Weights of a small mixture-of-experts language model, trained from scratch on English Wikipedia.
Experts: 256 experts in each of 8 layers, a softmax router.
Below are experts of layer 8 (counted from 0) of a mixture-of-experts language model. Rows are named router (the router's row for the expert) and show model dimensions 0-79. Each number is 128 + 32 x the weight over its row's rms, rounded and kept within 0 to 255. Numbers have three digits each.
After each expert's rows: "mostly gets" lists some tokens that are sent to it at least half of the time; "comes after" lists some tokens at least twice as common just before its tokens as in all text. This comes from a sample of Wikipedia text that the model never trained on. Tokens count by the router's weight.

# expert 229
router:113145164186173145090171143072135121181139043120098120104106134166128132165193123059121068156117099139132112096097163141083113063118099170143206137148166151121112114135105112124075141137119112104143129080149118178122150081138176163106077160
mostly gets: " Ha", " San", " Ka", "---|---|---|---|", " Man", " Al"
comes after: " of", " in", ",", " K", " I", " T"

# expert 81
router:110119057085119198138185111101187158180194110095160139135116200079109121120071122108165141116059116209128121179103146134191101059128080120106112096132160146185106144138164140082094122100112145152134123113136099106165113097135157132121148087
mostly gets: " However", " ", "β"
comes after: "\n", ".", "==", "$", ").", "In"

# expert 142
router:063143149138137136126138124134132134131155155100125142175143086128198131186174099204093122087105091148134130065098128111176170132125135159148144075116180147120147153124080093082096161139152144083136157145140135129148097163088145147115121139
mostly gets: " &", " and", " she", "ć"
comes after: "s", ",", "son", "y", "er", "e"

# expert 187
router:158135092148137168114114120138090112170154087086079101158137084095126121096114120142194134090112156130079119120174179114123168090081179129146142087073125136136109089069182140136119133137085179129162107081099174075142098138141179126135117128
mostly gets: "′", "–20", "–19", "0,000", "0.0", "000"
comes after: ".", ",", "–", "2", "5", "1"

# expert 218
router:200123101099074161098112119132137135160186122089112158191097131145125147130151110131096109122139173113122156101136157126166079134148165175159178128167118161123080068112121114166107056123125115042088129113120134116177101113071150106127143166
mostly gets: " −", "MPC", "£", " +", "JPL", "±"
comes after: " |", " ", ":", " 1", " +", "°"

# expert 148
router:139075163100150131133203098169087126097166108135111120204136121152108143128152099115133119097098165146087166080156158170203155160100088125162153121125115130143095111111074088145148097131057164102102160063074160139151079180167158132147113133
mostly gets: " (19", " (18", " 19", " 18", "–19", " 17"
comes after: " 19", " |", " (19", ",", " (", "20"

# expert 139
router:146141078082156148171181091149142141149073138172158133115149191111079154097152171084077142136139180087166080198169084178180128089128139092112112193085097159147146153097175096111139134123095092120121108144174110136163141081146111150063072124
mostly gets: "Personal", "See", " List", "Species", "History", "Career"
comes after: " |", "\n", "==", "===", "|", "See"

# expert 112
router:141114187132093124091158163077138135081068088128100083109076110100132108134079109186102182083152147079098082120166100194124159140164159159147167086137091071073178179129115103133105090171088095093069197112105124141137081172109115105126130154
mostly gets: " consider", " creat", " describe", " represent", " continu", " kill"
comes after: " was", " re", " is", " were", "ly", "c"

# expert 207
router:131185131205162141120131165043165151122110100072101154093102154132136076125157116136098173084135136162144128142139113133157128143102095126149203087125166133102113204133176162097138113120126106105150177156067181143106092166142189119150147142
mostly gets: " would", " could", " did", " will", " continu", " may"
comes after: " to", " ", " re", " he", " de", " not"

# expert 186
router:104158114190115139133137134099103135113079109158100109140167146085162066134166129152128126070117116187114134085057124141172148177093135162139164089086133122093152082126179123132107205138124177119111170134099110131137113128171145150134191165
mostly gets: " who", " she", " has", " had", " This", " have"
comes after: ",", ".", " The", " the", " that", " where"

# expert 10
router:166143191141118166115148160102142147151139066087078145096106166084149117177080108155111152093099127144110139137120095201156190128133132159136149099162152108104159146145131161137097084174160191132125181134077152139118151109117085157114153164
mostly gets: " announced", " said", " built", " used", " held", " established"
comes after: " was", " ", " were", " is", " re", " be"

# expert 1
router:131146174130181141097100105169162096153182077099120088176099057187115164177122172117117116155134151112133157089136125068095090158123124153171180174109150141108158054124065138125126106157113150123138092162129153157158154143093188129122134170
mostly gets: " 22", " 23", " 28", " 26", " 29", " 21"
comes after: " |", ";", " November", " September", " October", " 0"

# expert 242
router:138083156165091116122171096096096135170148094173084119143141143152155163141157075102122125163081133131111172084065116085114145149085087191149170195149093135124008197111102103092148100082115169119115153110131118139139125165078066181139173136
mostly gets: "Á", " J", " Sch", " Va", " Ga", " G"
comes after: "-", ":", " |", " by", ",", " and"

# expert 7
router:147136074101068087167079139146120118160165104136065068170116135090042153127149076128176101096176136141127147113146109155133073145132209123134069123115171126139102092099134169192101103180077140117152182112135144146125151154105169079101167162
mostly gets: " century", " 2007", " 2017", " 2025", " 2009", " 2023"
comes after: " 19", " 18", "–19", ",", "–", "–20"

# expert 237
router:101199109162142100122115116105063140133119139129130182123161160130159076136128079152094139047156168205162153127104148157143130117058125179127136088142136170108178123103154104167131177147182174102118140129147107172132116152083107135090159100
mostly gets: " and", "),", ",", "—", " but"
comes after: "s", ",", "\"", "es", "ation", "y"

# expert 12
router:077193128139159138131129092131150177161138126144105164153185194113081066146142125069125154145106099214185175167057119158101121131137164132088105145082199158133118102161135153165108200134059221122159124120120157141157166097179164163107150107
mostly gets: ").", " you", " women", ".", " what"
comes after: ".", "s", "\"", "ed", " that", "es"

# expert 108
router:157099166106129178123117160171147153136109129118105188145182150090098097111064151139076075149160096161077141120175187137123156089107112110147082111110100167054176071153165117091156145158184175108110063123106161137107153063083114147172161121
mostly gets: " this", " same", " those", " each", " another", " This"
comes after: " the", " of", " a", " The", " number", " 1"

# expert 249
router:106104112179140160155192151129148115157172151123149147133154159118133171060156079189129141105154139112142160160096142132080120157105080123153120118158191161152140061149125167121130115203148203079110132128108115123166108097130157140150118122
mostly gets: ")", ");", "),", "”", "]", "\""
comes after: "s", ".", ")", "\"", "es", "ation"

# expert 179
router:147174099136145187121203161098132118148174123101092107155128115095140085106178093116152175060175090149135081141170133154126088157096042158154160074113136094058140131106132128103099087160189142141149163157091117176101151171108197107162139140
mostly gets: " pro", " no", " No", "с", " co", " so"
comes after: " ", ",", " to", " and", "ly", " re"

# expert 66
router:153160094114175096122152156101125151144106189154158117169174132161121101092168158174108059062089122108177128157131083135121187144087203145127137099170160147137139096102171084069117146135100155096135122163142087149094123142105171153097148187
mostly gets: " she", " it", " It", " he", " This", " She"
comes after: ".", ",", " The", ";", "'", " that"

# expert 61
router:135156084096144166148130106120103137103151135197122072138171123092124091095148108152117124104149180132115136115159172161161092073155142100106122157118144118153147164175157103083113183075154148148099083164059167119074188157136165160175162119
mostly gets: "==", "\n", " \"", "[", "==="
comes after: "\n", "==", ".", " |", " ==", "==="

# expert 25
router:136107162142156072163141125125089128109097047061105178113168159126142084113143125192156078100157115168080085105123078187163112165132193124093134124156103130094109143114184081079148133139125142129116148183101092161168121095160156136173148131
mostly gets: " ==", " became", " has", " had", " was", " having"
comes after: ")", "\n", " It", " is", " He", " was"

# expert 113
router:159149137082169087134086110169108085083126142127153123147085146092094159117085195144120117144134125084187116164134154072089150142137090082165107097119116148137148091067143083071171142085114111153176135153146153135124094129188163087188110144
mostly gets: " bo", " Super", " Se", " World", " fa", " la"
comes after: " the", " a", " The", " his", "The", " Best"

# expert 153
router:166085087120164164095106164170128141060179154096186186097105138131123143118116162073138194188121107076108125174139094163117127132154066134149094084113153173132152156132138143120122099130134173151170093132111148080127104159184138168091126158
mostly gets: " Pro", " pro", " program", " Ex", " inter", " trans"
comes after: " ", " the", " a", "al", " p", " pro"

# expert 220
router:132207102149135158099097105132108077113154181182105166144158183145121069181141101097126145102130162092118092105121065151154069145114150152108078135111163128176067175093161090110181165158154196147145120081084146126097086145118149135131161118
mostly gets: ").", "—", " wrote", ":", " ==", "."
comes after: "\n", "s", ".", "\"", "ed", ":"

# expert 134
router:163166068181161121105171140083189148130084113112122156082143120124096066138106118145115142110120052103190098116129110145152100123118076153172104107138103140136132142112118172150137117116099128159174187160090118106105079106150133091063156160
mostly gets: " cl", " gr", " qu"
comes after: " ", " re", " de", " to", " con", " ex"

# expert 20
router:120149058125148188158126115126127149151135066130119179093182213128160103080143148170148162105160143079161135169131101180151143094066177078157152158135115133105186161109145113116113177123133127134126137138087141159185176144171158137128133092
mostly gets: "=", " began", "=="
comes after: "\n", "==", "===", " ==", "====", " season"

# expert 83
router:160130114157161128120139118145106122134113096064100094102094079096127074190087140123099198090132096106116108171193102152142128110165121156150162086110047091130183120149120118158111081175110187098135183174092132138134109104136100091128139120
mostly gets: " known", " located", " well", " close", " used", " due"
comes after: " was", " is", " be", " were", "ly", " are"

# expert 151
router:087138145151156075094129098071116136161126080139159101137148091144133163132133126141105101174111155121113146076142146142120067149139117166164196238185133159118111165110087093085102140050137101078164128104156086141154101141130152145182124123
mostly gets: " San", "Š", " Bel", " Mont", " Nor", " Vi"
comes after: " |", " S", ":", " C", " E", "|"

# expert 160
router:145102116077171126097161096148152157114193167089147095165158089128126130103151131158132110043148108161087107164110112088115108099115144161171134064117156133174152114104151152131133106135116203154094103128125129148093110051120185093148127160
mostly gets: "″", "′", " He", "_{", " he", "β"
comes after: " ", " (", ".", "0", "/", "H"

# expert 147
router:187113175131134135183080129109115087120181107113148108127138126150137138112169150116121147159065119087123175150118074065081149128110056114145129079152127110184115125176092155127142094110114146180169059129167166188116101124100111138087122101
mostly gets: " B", " G", " K", " C"
comes after: " \"", " The", " the", "y", "-", "e"

# expert 69
router:190150097111140114077179147172096072148165136178148146151095155110121146145073129121131121112105131113136100169153084124125112093195099176172059066131139128190189130098087113118124088095093124160152162151090147130145116143136112087151109140
mostly gets: " su", " di", " Di", " Su", " pro", " fa"
comes after: " ", " d", "-", " p", " c", " re"

# expert 155
router:141165140088141074142112075166099133094152202149146132123112164128141118088133139155103146125156129119137111125154105126130070178122162109122104204169159072175161147113174119140138197098149144172147106127126122129115170165188093099167110117
mostly gets: "=", ":", " album"
comes after: "\n", " of", " by", " at", " album", "\""

# expert 13
router:167138145169148184224157129097121100156163147206177109180144095068149176134182168131185078071159142093151109167115098169135156092121140082134113114104101140100160123099176099082145127143128127126123184156182062126133138137161166125130127151
mostly gets: "±", " Win", "|", "•", " Team"
comes after: "\n", "|", " |", "-", " 1", "="

# expert 152
router:187105154087129207083118086160120096101146178109137083162148106150121125115119132142141112097160117109093137155117114137174109059076110190090171117122077136136045075133166131141101132127086138105054090128125128145123062110116133157161120120
mostly gets: "JPL", "MPC", "I", "_", "U", "X"
comes after: " U", ".", "S", "C", "I", " M"

# expert 137
router:099094132094146118170122178117098160182102093107084133179167075142139165167150167113091091094134163155135141070154141150140050062118115188205099158152126103110165092071143093159079095145152109116166174077136074132129068122162138148130120123
mostly gets: " April", " July", " June", " February", " September", " December"
comes after: " 19", "In", " In", " in", ",", " 18"

# expert 49
router:142122163206071131175163107114108133152159126163106131149151140149103109108124112102118141114101137190153201121071111164110116139089151138120155193115151124103084160106096104137167156073141169148100148104101177151123187179112062161092162149
mostly gets: " brother", "“", " father", " Robert", " Charles", " John"
comes after: "\n", ",", " by", "-", ":", " \""

# expert 44
router:053134119092165094139099163182134182127058141171148111184166122107092164107102164160144105086115135109123165124126132133057112132150128091093093132153077101115103073122134125175097219067139080079137096075134174117155144119150158137121143109
mostly gets: " Cup", " League", " American", " World", " season", " Championship"
comes after: " 19", " the", "20", "–", "–20", "F"

# expert 196
router:190088158156128144160144139103095139112187128150174121178155088132090131111127133159114121120148147084139124149175110129116075133104099154150173191187118125109133145134049083093079133126119114106126048203116092143104077142087112163096152126
mostly gets: " S", " K", " R", " Mc", "S", " J"
comes after: " |", " S", " (", "S", "R", ":"

# expert 245
router:053112098136116155127156103115098175120102146121191109104149070126173150090170117073129088165079079134121102074126131110107106108154104176147093152131123159153118165129127106106079169079188117132169107153153114164116069055115143167159079097
mostly gets: " Pa", " Ma", " As", " Indian", " Ya", " Ta"
comes after: " the", " of", ":", " in", " and", ","

# expert 219
router:139113177111118044174142108147066117106129163151192145158090077129124134096128147117170117160100152134141164109164142102130126173177095133149114077145114110170159163046159085066111095124182127196147081192088111132113162185113056148099132158
mostly gets: " his", " His", " her", " new", " young", " bi"
comes after: " his", "'", " a", " the", " ", " and"

# expert 97
router:132149139148107122128123116114118148150090220147158154099200194097163131099131132144098077088131116125085147137150146115120172122139136069106087088115154098115155055098198130125121174129082171123134144123105135064118175095130132171093108158
mostly gets: " who", " This", " which", " what", " people", " species"
comes after: " The", " the", ",", ".", " that", "The"

# expert 38
router:156155115100165094105169162118140102112132145095177126132093063136100113103082130091088183153156073083121101163168175127152099113172108178137092114132071142156164190100170113070143108124111190151165127137136110154122084141093112124120136079
mostly gets: " con", " vi", " inter", " Con", " sub", "con"
comes after: " con", " re", " ", " a", " in", " de"

# expert 156
router:106131101177109140124146100109131127150109090128181164134135175158108108157115074103140125116128099156131103167125173185119110103105137144044091133138166154177092077099042121065101106167044146120148083120134122132103119091110157151095192134
mostly gets: " ==", "---|---|---|---|", " "
comes after: ".", ")", " |", "\"", ").", "==="

# expert 251
router:116059131065085143123092140137158098164167122098107097144115074127120146079183110138141114058114125150097128122123138094101147106081101121124103071095132126129082092093180161100155090155053081110153128122144121128117150132103181105104140130
mostly gets: "^{2}", " km", "″", " million", "°", "0.0"
comes after: ".", " ", "00", "5", "2", "1"

# expert 154
router:112128073107130109117109076129217153105099127114174134116060073146112156123086153166196115131114140101124145116096127155082105191170130155166097103139142136138122163085181155095179141105155078148173144133136168095052168099125155183143122110
mostly gets: " cl", " Com", " tr", " Ba"
comes after: " ", "ba", " M", " the", " Ba", " P"

# expert 235
router:107144121148128199163169173118098174102118055159082132131137140106152057194137128125101128095105103158076179145153109131097174087111195165152106093120133102100125122132175095124096123155112178093135154084120130166117119076110113131106177115
mostly gets: " However", " while", " because", " but", " what", " most"
comes after: ".", ",", " but", " and", " However", " that"

# expert 70
router:118135133168070171099104171098121139128115157116128184178125129108113137095113079153110132113097130124157135099133153142139126127108161188146083079139167198141152116092124132075130152152189167157123092092092132181130154126101082144106122109
mostly gets: " and", " or", ");", " while", " but", " &"
comes after: ",", "s", " and", " well", ")", "ing"

# expert 107
router:188158129149158144178141154105089143130181142177111076157155177116140052185111095117108137106085171152105091105123094128133145080072131072110120180093169169175130145127088092090151154157175151163144091097156128087148155119123147130104138150
mostly gets: " because", " said", " called", " that"
comes after: "\n", "ed", " However", " said", "\"", "ing"

# expert 136
router:137197144190134107084167196082177165170115076100080114129147130108102040149123134147124139097123135124152112094115134134143153145104102166157133118154171111109121181106156134099102154121118149126104198086073166154118068141131139093074172165
mostly gets: " did", " he", " she", " continu", " it", " would"
comes after: " to", " ", " he", " re", " de", " ex"

# expert 34
router:113169122086171075090102133100154157122110156097067125144133141145133110176118134171116087084207136158151113125129163099117134136156144134123100199150127113173170139148130171129171128052180132090163092112109139093111129088167134099153097086
mostly gets: " during", " the", "The", " since", " The"
comes after: " in", " of", " at", " for", " to", " during"

# expert 190
router:176120114087119106134165122100071115081097128100093093107095093067112081119160180103106112097192140083187134190159095185125111154137095128156128134123087135129160172107112145091069108151132135124058120193079124183168107126141102141111134140
mostly gets: "MPC", " w", " p"
comes after: " was", "-", " is", " p", " were", " w"

# expert 73
router:120102144109145097084158153129075105084107157097114087136142118169146159050074164171083116136101143109127164103168095121101151127148116106174110130104135104167157100101105099128161091191158171150121117109137164092108107145154172116137110126
mostly gets: " four", " six", " third", "20"
comes after: " the", " =", "th", " 19", " (", "le"

# expert 43
router:129123157160083169135124095106117107116080097085117169122081083104078144089105184106084075130132090077147096148141104138112081110092128160172091131182167186154099134100158095102126146122192088169087150131063129152103126111156112111148149095
mostly gets: " having", " ma", " just"
comes after: " ", " with", " more", " for", " of", "app"

# expert 165
router:161102140175171144062133166158113122171176138077187113101085113108167115121136149140123135167125138149106159094133130096090095176107101151155097135115164133175180066073113148112131100149129088164137101123167156129128115124132175078145111155
mostly gets: " Wa", "wa", "å", "ö", "ø", "è"
comes after: " ", " d", "w", " T", " W", " b"

# expert 203
router:171143113133134163106165113110145178132154096135097089154117154113058130060101126136112133123105135143121129116136096152128147063120102172203112078127196137100108095066173093146168082146178147100117099097097150137126132163151208094178160086
mostly gets: " 1", " 5", "т", " 9", " 4", " 6"
comes after: " |", " ", " (", "|", ":", "."

# expert 208
router:173173136128180093138198106149115089120154126135124090149144134099103062137156145125106193188142097069179126162144130142184138143181068172185097076153105131163182090105166142083130143149182154136169125142101119129128094108173093118086105126
mostly gets: " a", " un", " an", " every", " another", " A"
comes after: " is", " as", " was", " a", " with", "ed"

# expert 177
router:158115113119154169105191113144161153169124115166111141114153146167088132103181101104070153059168116114182174161160120159105179122112118138132114137158125167169128143129161118099105056117081089089116067128212185158144117154114165141115096153
mostly gets: "---|---|---|---|", "JPL", "History", "|---|---|", "text", "Re"
comes after: " |", " ", "==", "===", ";", "JPL"

# expert 62
router:174139124117092158144076171166111120202136104092143072182172103128096134172107104117163092103125179120113143179136124123067140119089158154141152092115137171140141073118122132132118159155113146131156111109109178126177184142131173116166160131
mostly gets: "0,000", " million", "000", "%", "50", "00"
comes after: " ", ".", "–", " 1", "2", " 2"

# expert 254
router:099082112043154121085134112171134127098148172147147072073111098143149109095186167115078195145150107123138122154158082123075128126155112101123113082138100111122159171115095131106130140142176083161160122136087166160098092135117107113137151110
mostly gets: " h", " w", " W", " song", " music", " video"
comes after: " |", ":", " the", " a", "-", " \""

# expert 87
router:124178110128126069099115121158165113138189157103156133175132095072119098090177166105155098096126186129170178132081145080095149140069102170135109082123118172143157097156181179070146107129183158140104070178138091135078174076142096141167106181
mostly gets: " him", " her", " their", " it", " his", " its"
comes after: "'", "ed", "ing", ".", " of", " on"

# expert 53
router:148073071119158159135125174085196118063164140112163142107123132088129184075135091138122106121103143139115065124103161094112111069124133135092133098119171203146159158146176122094136102138141087121084180130152122121088107077108116086132077157
mostly gets: " met", " cl", "−", " m", "cell"
comes after: " ", " m", " c", "al", " st", " ma"

# expert 248
router:124131186092093195112159177110112140195176122106129063153110124144132146146142119080156087113117094137180120125125105178110109129124131166148148156190120143116104112145061112068087120104164168148135111130158147141110090108111176126162085191
mostly gets: " I", " Sa", " Mu", " U", " A", "İ"
comes after: " |", "-", " (", "|", " A", ";"

# expert 40
router:163083118080119115138101112157167165117170162070141117144112136156126149132146088189149066088170201176168134125161117099085165157089117086157159135128151177149027104103153088091104140131097165075126066120119154098134101104148169125140102174
mostly gets: " 0", " (1", " km", " 6", " 4", "---|---|---|---|"
comes after: " |", ";", " 0", ":", " ", " 1"

# expert 29
router:143150095148149164123145087135154146150160102065124147107108129110081096085146167119103179134158137075141166133175180075105106096158120129170106115165131136147120140095202170107166103127156103122116121102156139176138117091117075072126088122
mostly gets: "MPC", " b", " st", " c", "£", " d"
comes after: " ", " a", "-", " de", " c", " 1"

# expert 159
router:143150112124105185123074086055132078159138111130121119133122093132118127173137152138130092109129122135125117131110166102072121109099131190148126128111141175148156089048179140093160189123186150128134091131124135089176065146110161173147124090
mostly gets: "′", "£", " −", " $", " among", "€"
comes after: " 1", ",", " 2", " 3", ".", " and"

# expert 253
router:151098173117185100104120160117160095111106061132180118140107069121103187110100159087126144174104116158162139127079192145064083170117097105147144127183177167170075120084180151155177136089146112082129087108080166158129152124127145136170094109
mostly gets: " Ar", " b", " d", " C", " Col"
comes after: " the", " of", " C", " in", " P", "-"

# expert 206
router:141161138157115078069162159073139148113100071148057129139129158087177113138105141131126143114136174139153122114152087148131111192115113181215168115090142070131131208102097143090087115158092120129108143151098160131150122180110098108100150174
mostly gets: " creat", " kill", " continu", " defeat", " allow", " join"
comes after: " ", " was", " re", " he", " were", " de"

# expert 65
router:160090131085146100160104165118096142172154102106065110169116129114134173087098133094139084111143178127144134057183155158136114139103101068189118164138139136097064081113067099204114109129090114125147132085130182148134101157163202081138139074
mostly gets: " February", " July", " January", " April", " September", " December"
comes after: " 19", "–", ",", " 18", " January", " September"

# expert 231
router:139148166129042156080169107147114144148152122107113148139138138166163148074129075119145109177090126155131136100116121134180094128119082169163126104114143065104186143109104136103123083142140090190150146168142104159174074069116170125170149180
mostly gets: " Ku", " Ru", " Mar", " Na", " Ha", " Ab"
comes after: " ", "-", " K", " \"", " Ra", " S"

# expert 211
router:158146181138117104162150112149162090157170076114079131169188155091120100080183118174102117069109190092129084082192071118144095116182115153171194138099161140141095136099099114073083151179135082120064118183069152175122139178160136136157124108
mostly gets: " −", " +", "^{", "[", " ==", "​"
comes after: " |", ")", ".", "==", " ==", " 6"

# expert 123
router:106163096080184071102107122121140169102143143132156150119101114112111123122173104165086097113119173147085140159124072160083123116131124064119128190126128111132160125149121135104144196130134084101097091123174098085095130123150174125148109101
mostly gets: " Division", "@", " Group"
comes after: " of", " for", " in", "'", " on", " at"

# expert 205
router:130111158102166112205137165105124127117087096175144079144134141144109194153097168109116073126153150126153100089129157109171118161171144033146141160175117111089158115112119149177172130092117072108114074113081142184124117102162130151123140156
mostly gets: " September", " November", " January", " April", " October", " August"
comes after: " the", " in", " at", "In", " on", " 19"

# expert 50
router:165086088118153090124114158129112152106105147123185087123043174100110140058073172147136125154145123114136102163186099169169118106150134118141161114168111098131125147104218116089152093069140102200172121119173133103104122150194151155169118149
mostly gets: "•", "Personal", "Release"
comes after: "-", "\n", "|", " re", " Re", " con"

# expert 175
router:160133078082109147136142123083156129094103119114146132094172153103081121091152149114145105162098114106122116139130222052139099124133124101157110112162085152163194166151200103084119159119176095147097090163136093146138124066165100187114117145
mostly gets: " st", " all", " St", " List", " commun", " Th"
comes after: " a", "ed", "ing", " the", " of", " with"

# expert 88
router:121099130081149117164089136134119145153065159195153113133085120132130169099039195075135063123148143140157193107159157084066177151113132088157111117109102134138140100117159173151120173123138109131140098132155161103103121133194120140085140163
mostly gets: "year", " month", " book", " brother", " week", " Championship"
comes after: " 19", " his", " the", " first", " a", " her"

# expert 80
router:170068166112125116136147121083076121136157108103108144175134101121141150147172135146097112107129116140108131098106192145117107169124133123155127126143076078097192068077107138031147142143149117127162081097134142074169175063137169147111143124
mostly gets: " (19", "–19", " (18"
comes after: " |", " 0", " 1", ",", " 2", " 3"

# expert 17
router:122186175128169070136173164102143167160146129100081123152186147117129152191088089094126132130139123215157111076147141134177103127109169150124130122142152104108170148153109133163122110085173159139149126095083118109141082144169143153097134133
mostly gets: " during", " until", " in", "In", " since", " around"
comes after: " in", "ed", ",", "born", "In", " In"

# expert 234
router:182117126135144127116183159129129096142097156129134105137095156082101080116091143146082149151125089120111128150149165125129101158118116157091101071088122089202173155110172151086137158109130086152116121167098089075137162157178112144131078187
mostly gets: " person", " we", "’", " lo", "vol", "'"
comes after: " ", " cl", " c", "c", " d", " co"